Experts of a small language model: 2 picks a token, a sigmoid router.
Below are experts of layer 5 (counted from 0) of a mixture-of-experts language model. Rows are named router (the router's row for the expert) and show model dimensions 0-159. Each number is 128 + 32 x the weight over its row's rms, rounded and kept within 0 to 255.
After each expert's rows: a language model's description of what the expert responds to. This comes from a sample of Wikipedia text that the model never trained on.

# expert 31
router [ 59 106 120 110 168  93 163 139 115 110 115 158  99 136  55 163 134 140 153 113  73 145 121 144 139 110 132 109 161 141 108 136  95 161  95 136  83 117 162 143  98 147 114 102 160 166 140 208 124 126 169 120 142 172 105  75  82 118 104  50 132 155 149 184 113  95 129 196 112 125 102 122 136 148 176  91 113 144 186 104 178 161 133 172 101 135 108 157  66 148 172 121 117  96 163 121 146 201 184 193 163  54 172 164 127 126 177 156 136 130  83 107 141 107 130 142 134 111 163 164  54 119 154 106  74 103 110 179 128 146 152 119 101 166 150 129 105 153 117 171  96  88 116 121 150 148  83 140 104 168 108 158  74 147 172 112 128 165 159 115]
Description: Sentence-opening words

# expert 32
router [114 144 130 146 167 190 164 117  78 162  49 103 142 125  99 150  85 132 184 104  86 147 151 140 123 128  76 125 141 111 131  90  69  97 152 124  63 153 138 136 133 100 139 156 212  95 100 154 130 121 116 135 112  82 137 148 154 111 131  83 128  85 128 118  89 104 161 171 157 128 163 132 126 170 115 123 147  78 106 136 120 111 134 119 129 111 150 163  52 171 165 105  87 123  92 146 126 140 141 153 199  58 162 111 148  68 130 101 156 114 106 146 139 104 121 108 130  66 115 127  71 132 129 102 132 108  85 169 165 157 143 143 160 105  87  92  60 164 150 112  63  67 124 108 163 108 106 114 136 171 174 170 117 180 109 123 114 108 170 144]
Description: Parentheses and title ends

# expert 25
router [ 97 101 161  94 213 147 136 142 168 136 127 124 121 139  43 161 147 116 138 154  96 111 144 173 164 118 145 109 145 128  88  99  66 102 157 140  77 133 103 115 100 136 160 109 114  70  83 147 104 116 103 108 157 118 107  93 122  88 138  73 134 128 159 129 114 102 169 138 126 127 133 162 203 106 131 139 109  86 111 111 161 148  86 149 105  74 135  91  81 139 167 109 117 129 168 106  81 162 135 163 157  73 137  75 141  97 127 153 150 113 118 124 141 170 137 136  83 115 137 185 105 116 118 144 110 154 128 184 187 127 126 169 103 190  88 126  89 160 158 128  70 106  91 136 180 149  79 150 119 182 132 184  70 105 176 137 117  96 187 119]
Description: Acronym and name starts

# expert 9
router [ 96 138 135  95 165 157 154 160 143 153  93 132 146  99  67 114 125 151 111 166 126 144 139 129 138 102 104 100  79 137 153 163  70 108 144 151 102 146 138 166 114 120 166 116 153  66 142 121 122  94 152 146 129 159  84  96 126  83  57  74 137 134 138 116  82  92 139 183 103 143 167 130 133 150 165 147 175 106 106 164 138  89 142 131 111 186  93  94 104 147 158 153  78 118  45  88 116 133 166 148 154  97 117 129 159 130 165 123 133 144 165 126 104 141 125 109 110  76 117 167 101 125 105  92  59 136 136 154 176 135 144 136 164 101 144 146  33 121 124 137 108 117 115 151 138 157 121 160  92 130 106 156 119 129 158 124 111 129 164 129]
Description: Table and infobox symbols

# expert 62
router [121 104 169 147 142 142 186 157 101 167 146 121 166 121 135 142  86 170 108 158  68 167 159 151 140 103 110 148  83  94 111 149  74 132 150 122 131 115 156 192 156 104 159 157 146 101 166 136 106 104 123  77  82 142  79 106 105 123 127  74 149  91  98 134  75  97 164 127 157 135 150 133 202  59 136 154 154  79 147 154 109 136 131 168 114 116 111  94 137 170 150 141  98  78 112  79  98 142 107 150 152  61  94 121 134 139 183  83 170 172  98 185 138 124 160 177  83 109 159  99  83 142 151 119 127 133 150 132 122 108 197 160  99 123 117 155  97 163 131 112 107 160  94 126 126  63  81 151  62 156 134 191 133 115 149  58 129 113 182  46]
Description: Demographic and stats figures

# expert 1
router [121 110 142 171 213 142 185 151 131 118  94  99  93 110 129 139 182 151 136 128  50 114  79 101 116 129  73 136 115 154  87 115 105  87 132 152  40 106 206 199 165 127 136 137 136 142 104 134 145 147  89 135 155  79 124 131 155 103 173  65 104 116 107 107  90 121 102 129 112 144 116 150 119 141 166  99  83  94 104 118 141 126 154  91 119 120 101 122 131 163 129 107 147 124  98  80  92 162 103 127 110 104 138 135 113 148 156 102 179 124 154 122 152 140  89 128 130  78 117 167  99  79 121 147  65 106 174 156 118 120 132 151 157 125 123 127 106 155 156 125  91 129  91 114 158 146 133 174  97 178 121 194 165 170 152 119 105 177 146 104]
Description: Song and album titles

# expert 11
router [ 95  51 164 100 118 125 135 118 128 122  98 141 131 156  85 152 141 140 138 117 119 139  62 124  92 131 122 104 146 124 114  92  83 123 120 143 113 118 137 148 179 124 156  70 165 114 112 145 116 148 128  85 101 108 118  89 101 126 149  76 128 108 115 150  94  80 187 197  86 201 146 123 200 118 118 135 134  82 100 136 132 171 141 107 127  77 164 133 137 146 142 105  96  84 155 131 124 161 131 127 160  69 151 108 120  79 121 132 149 132 114 136 135 111 126 115 192  73 155 191 132 151  57 116  73 124 109 180 159 117 146 170 130 108 132 107  85 128 181 140 142 123 129 116 165 150 171 124  53  98 114 165 101 143 192  57 131 152 110 103]
Description: Quote and bracket openers

# expert 2
router [ 71 112 113 140 184 163 172 134 110 109  91 140 114 101 103 160 116 126 182 133  64 154 116 113 132 126 108 101 158 118 149 167 101  72 122 142  88 141 164 142  99 107 109 144 185 135  90 158 133 148 110  75 133 133 175  86  90 104 107  85  93  86 132 138 109 120  95 172 129 152  93 156 167 116 225 144 102  86 138 124 136 109 161 140 118 132 100 143 116 147 208 164 101 104 116 114 104 195 136 183 169  53 182 170 134  77 187 116 155 117 114  85 138 157  90 153 105 132  87 127  40 151 133 127  95 164 165 116 155 200 109 147 114 128 114 156 127 149 141 140  78 101 100 111 120 128 132 112 136 142 110 179 119 145 137 135  86 205 146  78]
Description: Surname openings

# expert 43
router [ 56  92 120 105 163 104 129 132 163 198 104  88  72 111  95 145 121 148 134 134  79 149 160 148 137 114  87 103  51 121 104 128  76 133 107 122  91 114 146 153 177  68 167 120 178 111 137 153  88 125 157 129 109 127 121 132 107 159 151 106 124 107 177 125 108 122 107 167 130 184 132 155 167 118 158  76 130 120 108 136 139 117 119 155  69 122 128 154  91 190 154 130  86 120 111  72  80 190 157 177 107 103 149  97 152 126 157 105 190 168 150 120  96 108 108 102  74 110 164 126  98 120 131 148  75 110 101 208 142 154 118 162 160 198 135 188  99 156 183 163  77 118 108 150 163  79 135 157 125 117 135 167  79 168 127 106 129 108 162 143]
Description: Digits in times and figures

# expert 34
router [ 86 168 176 155 209 134 146 177 104 121 127 111 151  97  79 117 163 163 156 114  94 157  89 125 178 138 134  68  66 143 106 129  88 101 100 135  71 108 163 153 174 143 176 120 155  99 129 153 149 127 104 142 158 148 146 116  95 132 100  69 134  75 101 123  70 112 125  87 134 193  95 167 123 128 115 120 111 143  97  88 146 109 165 166  48  49 159 114  92 172 141  92 114 101 115 133 156 128 122 181 125 101 163 113 141 135 157 102 143 147 126 147 121 125 123 149 124  91 157 125  76  71 184 149  97 102  80 171 114 114 144 127 177 127 145 103 112 133 133 161 103 149  88 122 133  91 100 120  76  95 138 208 128 112  87  86 122 133 174 142]
Description: Personal and place name endings

# expert 7
router [126 112 115 137 157 115 136 139  98 127 112 149  89  94 139 122 141 116 132 132  81 128 174 136 102 104 108 182 106 103 137 142 118 150  95 114  46 111 183 201 131 114 168 124 201 124 131 150 112 115 137 111 121 133  85 122  95 133 155  62 118 144 105 151  88  65  97 109 208 171 134 155 122  75 147 124  99 128 136 122 181 142 116 122  89 147 188 130  90 146 222  79 106 162 141  87 149 174 139 127 143  42 148 119 138 130 173 130 126 109 180 116  82 145  96 182  40  85 129 147  48 151 108 120  80 123 142 196 155 102 137 135 170 115 165 153 132 183 147 165  87 158  60 143 180 124 112 147  89 207 133 207 153 114 150  51 120 111 139 114]
Description: Table cell separators

# expert 60
router [ 93 140 119 128 138 125 157 177 116 159 116 149 101 131 122 122 109 131 138 104  40 158 132  99 120 123 140 169 148 110 123 155  71 105 116 168  79 135 100 182 110 162 122 163 179  95  90 184 168 104 150 114  89 140  71  95  71 107 114  74 115  70 112 114  92  79 112 114  88 192 149 147 194 105 138 117  91 106 117 106 170 159 171  91  90  80 136 142 131 183 147 118  78 133  95 180 115 174 173 147 127  67 151 118 170 135  99 172 127 124 170 141 120 145 112 128 182  88 129 147 115 108 138 132  53 117  96 188 136 117  72 163 114 150 146 184  95  91 141 142 119 140  73 132 193 125 125 124 149 141  80 157 116 124 154 129  93 102 133 189]
Description: Numbers and units in tables

# expert 35
router [114 128 137 195 199 127 121 127 158 149  87 123 118 138 133 153 169 149 141 152  84  68  82 153 160 138 109 116 130 112  98 125 104  95 158 131 102 139 159 181 152 139 157 166 131 112 115 147  89 131 104  71 187 140  84 131 124  73 160  69 150 110 148  78  50 102  80 148 134 185 146 167 152 121 170 119 138 140 111 157 165 129 118 140  46 200 126  95 105 189 173  92 153  88 105 134  97 126 137 204 181  92 125 157 128  94 141 130 145 149 120 140 132 144 106 135  99  73 156 167  69 127 142 135  97 142 148 174 152 129 124 146 134 123 125 120  99 147 182 163 110  66 100  78 139 160 113 136 116 137  94 196 148 122 148 149  89 161 172 119]
Description: Initials and name fragments

# expert 58
router [ 92 116 152 142 177 170 149 112 159 174  71 100  68 104 131 141 172 169 133 130  34 142 115 164 125 137  87 126  84 132 126 101 137 113 168 130  76 132 199 172 145 113 134 108 158 115 118 171 138 159 145 137 138 144 138 121 143 111 114  38 108 115 135 128  90  91 158 141 139 159 123 169 125 107  84 110 108 109 112 155 127 113 135 133  72  88 120 125  99 170 149 111  62 139 131 128 143 135 116 186 124  85 147  97 130 103 156 130 130 129 101 126 151 105  52 169 106  60 144 164  75 100 153 146 116  88 115 193 114 128 143 148 154 133 125 153 102 180 133 148 125 134 102 103 136  82 136 149  97 134 123 200 176 191 134  92 165 108 173 107]
Description: Foreign name endings

# expert 47
router [ 79 156 149 137 203 175 175 191 117  86  80 122  82 114  79 123 106 125 129 113  79 106  99 196 158 148  78 152 140 104 111 149  52  92 152 191  79 177 158 136  97 137 113 111 144  75  81 113 119 129 107  67 143 122 127 113 106  94 129  53  73 115 143 127 129 104 117 149 114 104 107 140 161 143 132 141 116  93 155 125 170 150 111 147 127 100 152 150  93 164 135 107 162 108  99 119  97 184 142 194 134 113 117 143 135 128 158 179 156 160 101 129 169 125  67 119  91  75 108 150 101 117 129 111 111 123 130 168 148 122 131 156 135 162 147 138  88 204 140 132 119 124 104  85 149 143  79 147 123 128 132 201 109 154 129 117  94 170 134 104]
Description: Proper-name first pieces

# expert 49
router [105 131 201 186 169 179 137 128  92 141  86 167 136 177  83 144  69 134 169 170 110 108  48 168 204 126 125 160 139  77 130 141 153 135 149 101 122 110 208 139 145 173 104 141 108 129 117 159 158 130 151 110 158 154  67 146 150 140  56  94 162  86 150  87  76  96 167 172 160 141 116 100 152 149 119 117 127 105 104 147 115 137 176 150  50 117 162 144  97 184 136  85 133 130  74 112 158 122  80 147 154 104 112 125 137 153 166  85 182 146 176 174 131 156  75 102 156 123 104 136 113 120 154 109  94 110 156 205 131 129 106 138 118 138 125 147 105 115  98 176  81 111  85 117 146  87 150 152  99 112  84 132 118  99 141 168 169 110 143 172]
Description: Cell-leading spaces and signs

# expert 39
router [ 75 148 138 135 225 137 149 137 113 181 130 122 104 118 112 132 160  81 114 180 107 115 146 129 122 103  87 137  90  97 157  95  72 122 142 136 121 134 150 169 191 146 102 111 137 134 117 139 169  82 155 125 128 179 114 104  43  68  80 108 155 105 126 130  94 105 132 153 153 138 154 139 147  96 130 128 127 100 114 149 154  77 113 115 105 182 145 170 121 161 149 105 149 157 123  62 143 166 159 144 131 127  84 133 135 181 185  91 143 168 148 144  66 143  97 109 156 125 186 137 132 151 105 131  83 147 135 127 175 159 117 132 173 155 158 178 118 130 202 139 106  49  96 161 190  90  88 160 125 143  68 140 109 133 149  67 188 153 129 109]
Description: Abstract nouns after articles

# expert 59
router [116 106 109 125 136 167 158 135  95 159 111 143 137 153 124 147 119  99 168 145 107 135  86 112 160 138 142 120 104 128 136 161 120  93 121 112  73  98 173 222 164 135 134 134 151 128  86 154 138 138 126 111  94 155 149 103 120 102 107  66 114  96 135 125  82  81 120 158 138 143 135 106 142  94 172 108  74 134 101 127 112  50 151 153 104 166 126  85 109 171 148 132 120 150 137 106 152 207 111 193 194  56 163 104 141  88 171 103 104 110 132  86 115 153 108 145 125 101 125 144  24 116 129 111  87 123 173 144 146 160 111 144 131 108 149 183  79 156 133 169  68 106  78 110 132  91  97 113 108 124 143 238 177 146 150 131 116 120 121  94]
Description: Surname completions

# expert 56
router [110  46 151 184 167  98 130 190  78 167  91 116  98  89 161 163 104 199 116 203 125 149  92 192 132 149 138 109 117 121  92 121 156  75 108 144 132 115 104 154 142 139 172 119 105  67 110 196 103 133 129  65 120 126  71  92  91 160  87 113  89  63  96 144 111  81 138 135 136 144 130 139 143  55 170 137 113 135 114 159 129 131 124 119 110 118 125 123  94 126 143 108 112 149 105 113 126 134 143 177 119  82 127 149 187 159 108 149 158 143 157 126 161 157 112 108 106  44 167 166 120 169 111 145 113 110 116 139 182 160 148 179 148 127 168 153 136 157 163 114 104 155 126 152 168 144 112 105  70 197 149 188 135 103  97  71 112 148 162 119]
Description: Clause commas

# expert 36
router [ 83 126 102 105 149 159 130 175 143 200  90 170 142 126 154 187 143 122 145 138 117 154 150 138 180 154  80 125 111 123 117 128 139 118  75  95 142 143 110 131 123 114 115  91 151 137  93 156 164  91 112 112 109 126  78 127 128 104 102 117 122 163 113  93 114  75 131 123 125 173  97 187 156  95 168 114 147 125 111 126  90 147  98 136  94 178 113 102 123 206 152 122 132 188 142 140  54 129 102 162 124  39 118 106 188 146 152  85 136 126 123 171  73 142  89  86 106  69 176 154 128 118  81 111  86 160 101 153 193  96 126 134 163 156 129 140  64 160 144 171 102 143  75  93  86 136 130 135 103 165  84 151 109 154 138 126 133  91 164 104]
Description: Line-initial table/list markers

# expert 48
router [ 60 128 109 178 169 150 137 155 137 150  80  90 142 108 108 160 130 149 125 115  84 153 187 161 130 155  72  99  87 145  97 110  84 115 124 109 112 121 148 171 196  78 136  95 123 129 116 113 130 109 115 101 161 150 106 115  78 125 120  66 156 112 153  98  65 121 143 157 143 155 155 186 141 137 125 112 100 123  93 165 126 130 100 128  97 104 107 189 112 149 182  99 109 151  58  97  93 152 142 128 147  95 115 124 172 131 104 112 138 122 132 107 158 125 111 118 127 128 119 124 123 116 158 110 103 125 175 185 119 158 113 171 161 134 152 134  74 205 176 111 118  96  94 161 153 111 145 208 117 101  82 150 156 187 143 104 158 174 157  91]
Description: Name-final head nouns

# expert 12
router [100 135 157 111 199 159 155 211 100 166 117 102  99 163  88 142 118 116 174 121  68 200 170 130 128 136 116 116 128  83 107 116  72 136 139 150  89 134 155 144 103 179 120 183 179  98  62 137 103  82  97 149 172 114 127  99 137  78 144  59 140  53 136 120 132  93 113 137 168 150 115 165 163  89 190 140 155 104 135 150 141 157 140 143 101 131 119 143  89 140 157 138  92 132 122  92  98 147  98 190 147 120 144  94 133 116 179  85 144 109 133 137 150 120 101 140  93  93 150 186 132  98 101  87  79 123  99 158 198 141 118 157 103 153 178 143 122 174 121 143  54 160 107 104 187 156 124 128 128 161  80 209 115 165  96 116 116 116 137 148]
Description: Word-initial capital pieces

# expert 42
router [ 76 122 177 173 184 129 145 131  83 159 126 113 117 129 132 175 146 129 120 150 100 126 115 163  97  85 109 130  87 115 111  68  91 129 144 100  72 164 167 166 155 122 125 237 136 122  68 142 121 104 117  82 110 154 142 131 172 126 151  95  85 109 137 106  78  68 128 188 134 164 124 173  85 122 125 102 113  99 128 124 155 133 125 143 136 128 178 133 110 173 139 152  68 130 121 130 105 135 130 155  99  96 130 151 158 114 132 145 142 123 156 133 140 135 122  81  91 105 165 138 116 132 142 153  37 102 150 179 110 147 108 158 170 169 107 125 112 154 170 173 126  94 106 140 117 157  95 169 127 120  70 134 132 161 150  87 113 166 121  96]
Description: Foreign-script and Latin pieces

# expert 44
router [ 66 120 125 150 200 145 179 161 149 212  86 130 115 115  99 121 158 173  92 154  99 151 157 191 159 133 145  82 110 156 107 124  70  97 182 165  88 144 136 155 119  90 120 119 145 134  86 122  76 111 112 127 166 107  92 124  93 100 158  75 155 153 134 117  43 125 118 167 120 156 103 191 112 104 159  92 122 108 105 171 162 115 108 131  69 132 154 163  79 182 167 136 119 136  65 146 130 187 152 180 120  94 159 115  92 137 114 109 132 131 112 159 125  98 103 145  87  90 152 142 144  81 146 116 111 166 172 126 116 100 141 137 119 157 126 125  81 171 177 137  73 114 135 108 157 106 132 144  91 147 113 221 146 150 150  84 115 151 141 101]
Description: Institution name words

# expert 29
router [ 76 161 146 128 193 123  84 113 114 185  86 127 106 142 139 122 105 165 121 170 136 128 145 156 114 155  91 129 127 117 130  90 148 122 128 113  61 156 119 131 145 120 125 129 177 110 108 153 120 151 159 124 101  66 138 120 103  85 167 100 124  98 123 139 109  82 121 120 125 134 150 155 112 128 136 101 152 140 134 130 125 129 140 143 128 159  45 132  88 160 196 149 144 151 127  84 129 118 108 211 161  74 165  74 174 171 141 127 142 104 109 142 144 115  62  73 122  67 149 115 125 126  91 106  77 133 116 130 195 160 168 165 136 203 165 123  91 140 122 122 119 106 114 121 133 111 113 185 160 109  71 158 134 149 150 135 105 134 166  84]
Description: Separators after names

# expert 54
router [103 117  60  85 170 122 184 166  90 191 140 143 138 107 141 150 122 136 121  93  86 125 127 195 130 108 149 133 130 132 132 143 109  72 133 115 114 151 163 148 144 151 161  63 135 150  96 184 124  88 162  81 152 173  95  98  36 105 107 130 163 112 129  71 106 116 131 178 152 107 100 108 143 108 172 103 114 152 111 113 119 163 148 119 133 188 105 131 120 179 213 108 126  68 120 139 133 189 123 132 196 162 160  90 101 115 142 125 118 119 132 104 107  98 149 100 128  79 182 112  76 112 167 163  63 108  83 125 140 151 175 170 175  85 160 176  49 132 163 115 121 118 116 162 119  61 127 147  97 133 118 173  99 109 125 125 123 160  98  76]
Description: Role and kinship nouns

# expert 53
router [ 65 120 144 125 149 161 110  98 101 166 129 160 119 105  65 122  77 109 176 176  72 109 122 160 125 130 115 144 132 126 144 113  35 184 109 155 101 122 168 150 134 119 208 140 174 102  92 144  98 129 101  72 135 117 171 105 119 115  94  59 140 104 104  81 108 119 207 122 142 190 126  85 132 149 174  79 131 139 151 141 106  85 119 134 124 141 117 124  76 132 170 118 107 120 106 144 100 167 126 148 133 132 141 150 145  95 128  92 152  88 165 143 165 157 144  50 118  76  57 130 123 142  97 142  94 126 124 137 189 157 144 115 125 169 177 151 127 142 192 148  66  96  86 136 147  93 129 151 132 174 113 213  84 135 120 174  90 137 153  86]
Description: Nationality and category modifiers

# expert 40
router [ 77 179  89 116 161  78 154 217 145 182 101 183  89 119 119 168 162 129 136 164  87 134 118 164 116 141 119 141 145 116 149  72 123  88 101 136 141 123 170 103 142 131 113 115  96  84 140 160 181 121 115 121  92 119 100 124 118 111 104 118 122  84 176 178  75  85  31 131 133 152 103 153 156 169 131 160 142 118 158 174 121 101 111  63 113 102  85 126 104 137 174 143 149  85  82 129 134  96  93 181 155  59 176 131 146 109 132 109 124 130 126 183 146 101  56 165 168  86 137 152 117  96 102 114  90 149  99 140 159 124 120 147 142 230 126 132  75 182 157 160  82  67 127 112 143  83 122 113  63 123  94 196 127 142 174 117  87 145 156  70]
Description: The word of

# expert 19
router [ 93 127 172 110 144 168 126 154 111 138 123 155  81 132 145 144 124 116 166 136  56 103  55 143 180 161  98 120  96 118 115 105 130 145 124 140  74 126 130 220  97 126 178 159 187 104 112 138 133 141 128  82 105 128 134  92 135  62 119  53 157  62 203 118  80 100 132 127 192 162 113 154 145 141 142 108 143 106 155 127  89 121 153  97 123 148 120 142 111 172 119 122  99 133 123 156 110 122 147 197 115  91 169 123 131 114 143  79 104 139 169 115 185 110  74  97 175  68 123 147 117 148  96 136 128 113 154 158 145  90  99 144 100 194 107 165 139 154 114 136  77 116 114 119 169 111 118 151 111 156 114 153  67 149 133 127 114 136 154  70]
Description: Modifiers after determiners

# expert 8
router [ 73 103 136 160 134 161 130 151 139 171  95 119 133 102 111 121  96 105 184 194  67 130 143 119 117 139  84 113  95  96 101 121  85 174 154 112 100 124 163 200 183  54 167 136 160 110 116 137 116 106 150 151 134 112 129  92 122  82 158  54 175 108 111  77  25  94 134 137 122 215 104 141 135 138 132 108 138 143 137 131 113 151  65 155  63 142 125 127 101 205 166 137 123 129 123  95 100 120 129 176 180 107 163  89 144 139 152 106  81 131 116 147  91 132 100  83 102  99 119 172 101  75  94 124 100 167 110 182 192 151 126 156 115 210 125 141 114 171 132 142  61  89  90 133 188 110 136 166 114 100  72 159 141 142 148 115 114 122 141 123]
Description: Table row labels

# expert 3
router [ 34 158 149  98 145 131 145 209  92 143 103 148  89 145  98 195 111 159 149 146 131 151 131 137  98 109  92  91 108 162 105 142  94 113 127 163  93 172 167 140 152 123 121 136 106  75 147 105 130 125 109  76 116 152 107 105  97 105 146  61 125 130 138  77  81  95  94 156 144 174 156 194 100 125 146  86 155 166  81  89 170 118 131 104 115 130 146 143 123 165 105  68 141  81 120 137 118 174  93 225 156  48 183 158 166 107 191  56 125 187 104 112  82 157  69 162 155  46 180 107 108 143 129 121 129  87 123 113 100  86 121 116  95 172 135 131 132 136  87 116 125 114 123 104 145  91 115 134  95 133 121 176 124 158  98  83 184 166 153  29]
Description: Year and century digits

# expert 5
router [ 91  97 157 143 117 137 165 179 122 134 113 167 132 148  80 179  97 180 145  86  80 173 142  80 143  83 134 143 135 140 120 127  74 102 124 131 119 118 170 121 134 136 102 126 159 104 156 151 121 151 137 121  93 139 118 143  75 120  91  62 117  96 160 151 104  78 162  85 125 157 150 122 168 176 129 158 164  66 116 148 138 105  94 134  51 155 145 106 116 129 184  79 136 106  59 115 151 153 143 208 127  36 172 114 119 143 148 112 136 137 161 133  88 137  62 139 108  81 106 138  76 157 154 162  92 139 133 158 168  90 168 118 164 164 134 154 136  97 177 116 122  83 134 122 177 144  96 130  66 151  85 137 102 130 144  98 155 119 146 101]
Description: Prepositions after nouns/verbs

# expert 51
router [ 74 154 104 119 167 113 136 132 136 156  67 166 121 112  61 137  89 147 162 147  28 138 131 135 157 164 150 110  71  95 147 135  98  96 131 138  40 118 155 201 116 151 156 126 163  66 121 184 127 116  96  78 112 121 112 143  98  84 148  79 161 137 139  91 126 100 156 170 155 175 119 156 115 104 147 134  84 148 112 157 153 146  87  99 125  91 106 103 106 156 155 145 112 139 111 121  87 168 137 173 192 104 141  81 179 105 182 103 135 105 113 126 130 123  89 110 131 110 117 147 101 142 133 109 104 137 153 215 161 104 108 172 109 145 186 147  68 151 155 140  66 133  85 121 155 104 153 117  89 148 102 225 120 122 167 131 114 119 146 117]
Description: Team and institution names

# expert 21
router [ 84  91 151 162 142 145 137 186 144 148  42 162 125 113  96 169 142 108 121 184  96 131 116 132 133 169  89 102  96 130 120 161 106 145 156 149  76 126 178 173 132 102 142 167 168 165 127 116  67  83 159 144  93 120  63 136  48 107 106  83 110 102 161 176  88 115 160 157 186 187 145 114  89 104 136  98 124 115 148 136 113 120  99 103 116 202 186 141  83 177 173 110 129 124  89  88  97 144  72 158 150 126 126 143 138 140 168 113 147 117 150 162 104  59 110 123 103 118 137  95 117 118 168 150 117 110 133 137 167 155 163  96 169 191 148 186 110 181 123 120  89 111  47 141 144 126 125 162 106 166  71 157 157 131  73  95  99 138 158 134]
Description: Section heading words

# expert 10
router [ 47 121 177 149 135 136 137 151 116 150 127 136 111 137 150 146 178 130 110 128 110 157 134 178 107 120 116 145  89 180  93 109 112 114 150 158 138 151 135 173 121 166 160 179 163 141 107 145  91  95 139  78 109 133 109 104 107 135 129  87 166 105 164  90  32 117  90 153 136 183 116  99 157 143 135 117 147 113 156 148  57 171 149 164  98 164 105 190 109 147 142  84  93 106  47 168 104 177  55 209 138 111 187 133 145 142 130 133 121 126 192 135 141 163 141 108 113 113 145 122 118 112 140 121 128 106 105 148 179 156  99 129 147 211 125 136 121 174 133 169  66  85  46 181 189  74 129 162 119 113 104 183 119 166 128 117 148 134 167 150]
Description: Noun-modifying adjectives

# expert 13
router [125 113 140 178 119 145 204 120 143 109  89 190  92 138  85 124 131 125 181 103  92 132  84 127 111 125 149 120 144 115 123 153  80 127 120 121  98 145 161 157 122 143 153 132 160 119 124 154 104 129 140 143 116 138  51 138  77 149 120 102 176 104 165 118 115 112 163 197 131 150 182 187 182 197 151 158 144 163 105 139 142  77 142 130  76 131 115 129  37 135 107 105 138 117 129  99 121 147 135 227 161  93 115 161 127 115 178 134 128 132  61  89 150 135 116 161 160  73  81 129  71 126 117 111 106 140 125 134 176 155 179 150 111 139 113 134  59 158 129 114 115 122  96 136 186  81 153 133 125 114  79 140 160 169 114 117 148 127  98  62]
Description: Clause-linking conjunctions

# expert 57
router [125 133 126 126 145  85 208 171 130 130  78 125 126 156  93 144 135 138 117 183  95 129  99 114 127 114 100 163 114 113  82 164  90 144 118  92  95 152 123 156 152 119 117  90 116  79 107 155 189 122 155 101 165 184 116  94  59 125 120 107 161 103 161 118 109  76 118 129 136 131 132 101 171 106 192 156 118 122 102 127 138 146 130 134  99 120 113 141  97 169 127  91 118 141 141 102 140 205 139 129  95  69 159 153 145 141 148  86 121 121 119  76  98 103  71 126 129 102 137 177  70  77 176  97 108 125 122 183 119 186 136 160 131 230 143 122 119 114 163 185 117 112 133  99 147 168 108 155  69 122  82 178 147 201 173 114 129 115 148 159]
Description: Commas after intro phrases

# expert 45
router [108 125 122 144 148 148 170 200 150 160  89 136  92 100 123 139 121 106 155 109 105 113 164 147 121 142  86 126 101  69 114 112  98 152 118 151 116 182  84 191 137 134 133 130 162 165  87 162  99 154 164 135 151 129 133 105 129 124 146  84 124 108 161  95  43  84 139 162 157 169 178 158 122  98 149 159 182 125 132 210 114 148  87 122  62  77 131 113 125 177 183 116 131 128 110 132 113 170  89 175 110  56 180 128 116  88 102  92 155 134 129 143 122 124 112 114 134  64 152 164  84  91 122 125 111 187 113 174 149 139 159 117 128 146 160 178 113 176 141 167  96 161  71 164 184 131 118 116 120 124  97 163 124 138 186  94 136 132 158 142]
Description: Sports tables and results

# expert 15
router [ 54  97 116 165 178 137 113 142 119 188 100 129 105 107 102 176 174 172 152 149 140 157 143 117 165 166 109  77 122 135  95 108 105 121 118 113  91 118 125 143 179 147 149 151 164 153 147 190 134  97 148 138 145 157  92 111  73 112 150  58 117 108 186 129 112  53  85 146 134 160 122 127 122 174 129  90  73 113  84 150 157 118 126 141  94  92 136  76  69 136 128  96 134  95 135  96  87 176 137 178 134  71 132 164 114 132 145  78 121 152 164 117 142 114  92 141  72 120 117 138  95  78 153 115  63 116  99 160 140 106 185 182 150 154 140 129  85 101 140 171  69  94 111 118 155  70 143 171  96 164 128 180 166 171 111  81  95 122 166  93]
Description: Mid-word name fragments